Experts of a small language model: 12 layers, a softmax router.
Below are experts of layer 7 (counted from 0) of a mixture-of-experts language model. Rows are named router (the router's row for the expert), down (a neuron's output weights, with its number) and show model dimensions 0-191. Each number is 500 + 40 x the weight over its row's rms, rounded and kept within 0 to 999. Numbers have three digits each.
After each expert's rows: "raises" lists some tokens whose logits its average output raises strongly, later layers aside. This comes from a sample of Wikipedia text that the model never trained on.

# expert 12
router:601473462547508508545559512520510552529488491447530527441488527540549497500490488529522504522506468505524492504540520475492535572469442476549517511469485497516564486461462498428509422476458522509486464605495448413493511464528509462522571391490506468537533508466571438516497488523438435466493485546441444491508462523445511468602462499493519500463516503522494536528466475481493561464528539418488504504497470467529489538524572517518431473500363484437548536525428504569481446518575467478556455571516489444496500467548488524530499456452466551532496561456447436507496484452462498463
down0:543469438476528542562444565482467489481566516513543468410514515483527514470526549494477595502549477619527429469468489565540495488443516568444578487503460508498472441445498521489537496488486627511504435505427525547551440475491543534469470490531438516481484571512471532517526570470513563504470551502509490402497463479486500529438476558509482539506473479419424512510542506495489492506464451483524506529428540539392540474475506565522507492539546474462494482515547476511530507490508470481430474493527502512468632463465511462499470503439484510529513547516502533530480530528508476531
raises: " (", " and", " to", " of"

# expert 21
router:535520518507493521509556400464527532497454527540480512469531494470498510447501407493567472505548511504536464473532483458458497409475534496531463541442464495495526594564510438487444541495526543502481567543473504529503445464483474512475508540511545577456525580404531504464454480436456519568496437524527564573471475446521500507449500473518488400504525427457471500490449529500508501477526494520570574553517447509516538507504470541452418498468526462463500426480475578461471541482539439533514522554478445509548483533504541410448407509477524491508494493485580501474539487489443505485
down3:520528477487469534450566494535449461541508494503448548468535448516550507517436550595497534521507476529519535473426505418539473498475478531521513497523515498564483519441513547475473449532543462516498571507541528502549419484509507501531525561464561498469493514503475513526580474515468555466523439451494483551472594494503543521433483471484464517488495526390443544459434522488532569525539452556471557494555524497499458487482521437505483527553592529485502545555563560474479506497487467525509439499537550528524510429504447464410512571490543485512533483498464372537505475512585546523
raises: " ", "\n", " the", "\"", "-"

# expert 9
router:494505488414499534512499526508541517594466491509466476497522553499447499551457457518501507463519548610517535527516505482628588508491422530458550483487532560455496525489481560532497495556491545499464527504559585524533477488529505481542500463462459490514478459534519567511461471459578522474532580488470425428543497434465517417531451474445499537430569502516471498528588463459527520564475479483501521481516503504512492513571520506448505502512504495460563492456483416563511539521501455509547465443500520458458526490436599487513473532475519575519431527481425539491488505451513477462
down0:452570432559484476522558542508517496516459502524481525486507545489533491555572502463570543450457468487519488491438504487584523495560470539460556458502463478375499550506469513511534502473510478431498426415527500544489520493455519553503497470500504473506419441470510452541513572519553456467459526463520455442501548519568464510461544500429520437515535530478492534427514405524524510480458563435439419569503499496503478497484527497423462495483534550477528461498485487505504429552501428473420529540582491492542496431494474524488469444541430514524540549469475509488508508510470544556
raises: " of", "ful", "py"

# expert 30
router:503539571534486524478394533384459477469502524531419562594449481449492518468473529481527476521510552409422500523472472434437484420514534524474502464499461463497450447462551472473430535451550496549577461533483512533479494515493482537432518515494469461480535517503563448554542529541475506515515515485575539568451498534449509532505479516474503493583492475550530491602533506490501473553406510544483497478511477539560537506443514494449533516549459477496479496545527509519498488512493532509466619464506447542497498464487469525483477461437464451489497520466505505474506546557423556540
down3:448527501507501457470531541532476530559592465489519482559460578497433493468450491432471525529525467461523516538579442563509496476537503521511461528497482546589408476530489521473464564493533471467519461497453453567436522527477475449460467477477515485581489464521438466509478534493489480459529518490473552509522523494539520424498514522547538463440451476473518471432591523499462514525480539468468512476470554552449495440495405507524439523486487483409515520473520509615546540492411483477489510539473562475513503473517443519477558532430522497462446455560463529547409526486505465455
raises: " ", "-", "\"", "==="

# expert 6
router:460499527521505533492474507524549480489492601515465539518490495469585501453571428487484463389532522534517500501438565474515485550495507418435516455477525478468527541514552533426509465617435502462437488574502523537549470484475535527469440601507481589534460557466456518484489545540498557490512468472455559519494546516496507525517499477528499494501534466452564517489500506511504456512432471506531507549527557487448581541518534530501548524442545545510471438583528598535485529494531541483419445523545550489516487527543553418523491454464516512470493466440524505496522496476548469502
down3:485436503467500551564591481522529493534491542417469479539483500542508471585441497420490481568453447469487475459515464566484562545477433504533523512541534518546480531526465523505466520485526512459466475459498530521555516487439514486488531453498574488429498479516443519476508475506568509505476542517491472456559457507446445518535500524398421498550527477557534502486482468506483467478482490475553430486533480438493528471462547494554540550501472526459526533409465458513490431506444549516489460465416545561513505487505548461494457518484599465453565545538483505484347469488495511508
raises: " and", " in", " ", " as"

# expert 14
router:510551504548474497497476553482476563581457507435545477494486571459479549456498498495523540475529439487503536496551470441629503556478471534525455475432531493565408456529441464501446418533552515465449509500559513458481560529459430464530513493460460486530504460498567585496486529501579485506458519523584469447531504505555527515555445469502466576554461517515454458520517502475482467565450495462528570493457539500556497522443555438419440533515536519552487586462498546520513472542536533499540502496462491523488502477499513520483527518540492548499457522448460529486496467565562505454
down0:511480568521443456500495498479514476427492453510519452506524459530437493488457499513502538477513485478541443495540469484482551452486566526551563454521546480576513483479501519530508474454552485481446528484553552554524529441463477426488444501511479555489516478437548466485469517497530526589498549530470539555441505450485559504515484542481384522497504456542499423501520580409520486527506517479544499436501459539513588501526574536504570491598489527485525496520471523468561514506422447489540501495510488470503464528448429525448499444596445524442487548471524421423538559520513548489
raises: " of", " as", ",", "/"

# expert 1
router:460556477539545492416477535548477490457531476516478559598412497521466494470543550518505539495565521386516461499440510496450534467545571588451508431502499439516471506453541515498480466530456532519462512516538548554492496483481506499490516487481495519469451486575455453503461437479515537554527547519494559547461516431443534555461527486505547501524521513586543499476507415519440521440503476525465413433528453513507493497445509498501472495481446450563465493506540496443472516417507476512487584452493480477481511467545418489441528522507544494472461538549476488456496550420464567548
down3:568469517418517520496518537465486493514527542470459478476497489528551522486494532424503490547522452477455493535616487487490487455483500484504506494487473478468489536523505470523531502409490479582485498510535484515510450441465435490488507488515492430476551592453509528505475472446503511492446424533511507576387473445488494506552487535435507501477618471510483474554525565527516503520506488564535495557452474526460468557515477489500498560482518470472566579516492422408570539489453470519481543438443479477513544526491483408558429472484489537530550551484465459451391482487442481487
raises: " ", " \"", "\n"

# expert 15
router:493531474490459525483454536425559516512476476520432538540497506576455425495531505518402508567472524463485533537392473554458448482455553547527503461551506489483541431488485506564511529423519484486482535423500508541440507502490522450501490533461479461476520490487529464504504488537500504469501528547542549534447455499522473483499552476417428533506516487528499473401526494529506554460484490492439459502564435468450557504511484512594534414533449434479540513483504536452576506421476461554461529519567536471493525456511407505444525498446472449518462478466549446487485560537486488565
down3:543470587584471460543450505480458448478528410497482508585443566530517515556490554491549499545514464528523503505519518546493588507514460456472492598413462457509520491554534474547499477538458416467446526559500534484569501487458539541546513527481511531479520494446508520486451560443560441504483505526491494445517515587494562529499602479484543517537448508484542499560506531568498499504448554538534522514426543511466532507480507501494576525511520528500472424465521493539537443502486505415450563477455491464517452501557597524491475528496507441506524503568480466522427494472498491536
raises: "6", "4", "5", "1", "9", "8"

# expert 19
router:542469524494505446515507495487498527516530474463575545416509540495549458494479488515500462465514539499493550568539544492538562579507411422536442509513541477533479454537434520503513485548485537532468546499511463458524550474473494476520512394480500580544446439493538537519494482520483523466488513527495404454477514531513527469565430453500552529512506571541498442569505481467463515553499548442504502538427582440413558554507450463477478480531486457455494547489465406494477492561532466457595522522523497422476545460475505513496479523518487564493485544491455469513498431462543465426
down0:474526514484479498517483583487501516508522416547492458511497486561462409459411493446476495544414534523507525540463500539576484443486523514463508549493485587522474520483501575572520442464426422500489434498519521550514455470451465587529561505499471466442505437462493547477514485435469502527464502459496476561426471498580474514526418545519556472503602506461525557448493482497558520505493402497482510545554506527390478551565490539495524532473499503543485460440495448457486548467503519539525475509545488474474513494549502505476478566527471456495472517472487471560523562521468460523
raises: "s", "y", "se", "ers", "al", "es"

# expert 31
router:548459511429531572605520526508536518535473463515514496469458505463539548559451551522506484477510443578486589494540466475543533508487432484535504428438496504523407507499479511470578476546511521528479439508555519485501482518532464423511529444494484515458488457460486551462450508489524475496499519502401433437545472495512522447512496450563505512485508513579514464442561502528521488558455555533497502622452478422504500498574547506469505518505442546427531515503468473554521484551554491478557416423498434492462526517463548492526522479479504521508493486538413536477497439497557516493
down0:503488534487592522458477507538448560509556550499543525518429506447552480444497471502475500509450532539457532589473551492381503532429490465513527462540498512448542535526500420509546544445519442479522490521499527471472469482489490468454483530454458505494540539493568472498600485538493466417548510454468532592488548438429500538497485464519473489425545535463454548522529520521525460479492474516464477496518477528507486490498550452551514457500421488438528554461417465487555535457465477455445558563549490513445494506541528498489405458423458495556558494507519498483485512555567465520
raises: "n", "2", "1", "4", "3", "5"

# expert 7
router:437479498507482489535476552482445459456468530572541574510502511498481549460520553501492563448466558526455478525400558473524429543447545508477449531485448511505525484500481459453513514417396440495527498445438497441536535510532530562518466550538456473493506561543439561517504531484454494453481533495466529522507434525568542507498546507519516539472543514450575480507443443481495509524539497508514431529442549517519494523536414474482483486513467447553583508460473495476453490515511538525491422532447551567498519538535424535497507472532517408541501478556575563585522516530483513494
down3:462459526574490586583480467464448497487532468560543495494553533472516552473463527516452483525528476456412465498488515542549538551547512491476554576494460449521534481480473480460493492440459504432507492487481530524445531439558552515588482492479503587475414547430453460616477529528518456518511484461510572548507490530467596502532504511481488511555593510518414490523510545477465548464479491466430518531456499491540505522499491501455437435502580478465517467475506454478520455457540502442404530477531505454514502514480540519556439507540503546497575534482523527530514479546480498533
raises: "s", ".", " ", "i", "-", "im"

# expert 13
router:543499546500506543584542558489477390507464506503528514470420462456573500505533510516543490526478432500511492490541456482519486532447491563483497460446455482486468456484473487491460440474470492467500417575468505453476468513522459451533545496452571489462497478475490453537511431464459463545521497522457448440522491468531522492533529523559408512481526484497498468483555544442517516456473518473518518525514412473505495458585521508513425544531342537426518540475444449532509510531549503517555460475535466442401494503478540550531553485468444492530527490522486589483508456505541498437
down0:456526495490556533507580466494511473534487457431538536497499498499361524505467553509521514482510574583491471474561572510496421554474541469469466486455495506530463435486529429491486508553505499476547520512546527486503452466505504368474503402524464485537460476497466518512532555433480525543532498437499536564543451499547536491483496513539438558454498543489476562521531510538551470493471510539495465513516575489528529554479434475506515549496539477509397503483466574523512525472479511430489488514461592409509489474501525532449499491435438515472517510518532522516515502556494509386
raises: "ish", "back", "ich"

# expert 4
router:431512436494462537437517494420527545563409491500473532579491482485452469520489466456418481537438464485531504495413513458457449526434541468543500445564467473453519479483461474522543547486575447502458556414542491540459502461484518482541482502544510424475467585480529516518531539540516483459502507527557512517516595463521457497538495543435486485516490499520496508446520435536501455539480493540470493450531475464482442496475510522533599432534524462535599521520552557481553499451454504511461523546566527533449508467501485483495515455496486452481478536460584482458521542596498508535
down3:499530477504520530486456553487569576523479464556445596476453499492448484505462488554540510522440503526475586502422504462526445464425528461483480525562486506540528520509563493490556509470534532537419485370434492531558480496529530447579515432472438535431577518481429501477517556497471544496512488492539529573519498485561508459470418489465517561502464475505444483461532536516471494509501516530466544480561482450442617513483504504519490473484527528503498523525513519498552467518497519514441537521496553504496509509513468503494527463428550553504499471492505447481638481539469564530
raises: "2", "1", "5", "4", "3", "."

# expert 3
router:501469528546480520553458496524492514449514500474492479497566419506449480469528598526453537500466536453456490560391483454487433503456569518511513498509465524439493471477489509571545518427494490511567463433553486496482535496593484576476495411542471454518479529510504535548469462572455492460489441504518477475459518509504489517474526546520616466493481488534451519475518487528539526513542448528437474443462516559472474554550509534510540481514564479470525521520542370520490527461506527477478463520548488569457544532550402519449454487505514467449507507464436468492515508578437486541
down3:536481512505382539454491486507565557392536501484504458480510465498486451518544495453559482491461476546532460523465522429477473421444502525487540497460567456464436495414500499532438566488466467525491539488580517459467457519532455500463476514531508501546543464545465488533489528516500518615535518615503497498467498544448556478464585561512556504436481505530478499476518464461513492510518449517534558457438530468472519505527498554432477522569571576514456487467454567444471492494524462515439493450495471451541523523490503485483464467570468495562445472500509459559501546462477451486
raises: "king", "ship", "tive", "al", "ring"

# expert 27
router:439461451529476477500548538485532504467523460540537483451571528466529429559451565460570472533431440578572441454520555516431574557489485489457513502464486489524537479512540481459524550476432485445483471522448410446451511478448591506489502480454505553513508557446453532438481538476491542477577477529572461501547511569589483503493511540525546559435480509482490537483511584524455470514483487535534474498528505444486475471546479441442536551528476544434438523516500504540489523442481472557534523521462547471514488507475533529505444513507450466548474470520524436483501473479564543450
down0:522510516471451477577540538526550442436488570477553542530498467480479483490528420477491512512523503515587496469542534442497493454496532532470485575491541479459493492514441525518544411507472466474537502491521536499538497541554471515517486534420497532563541523505506486434473485464513536537430514580469491470513511566438517538503505487546545497553485478486473540528517520577486475481474576504517481488533476495491525509522454524518570544498423518560550473480515495572478505463543566515473485609510509519578441454496560456475610504578562525546509494472537456490421559459438392539
raises: "-", "e", "a", "al", "o", "s"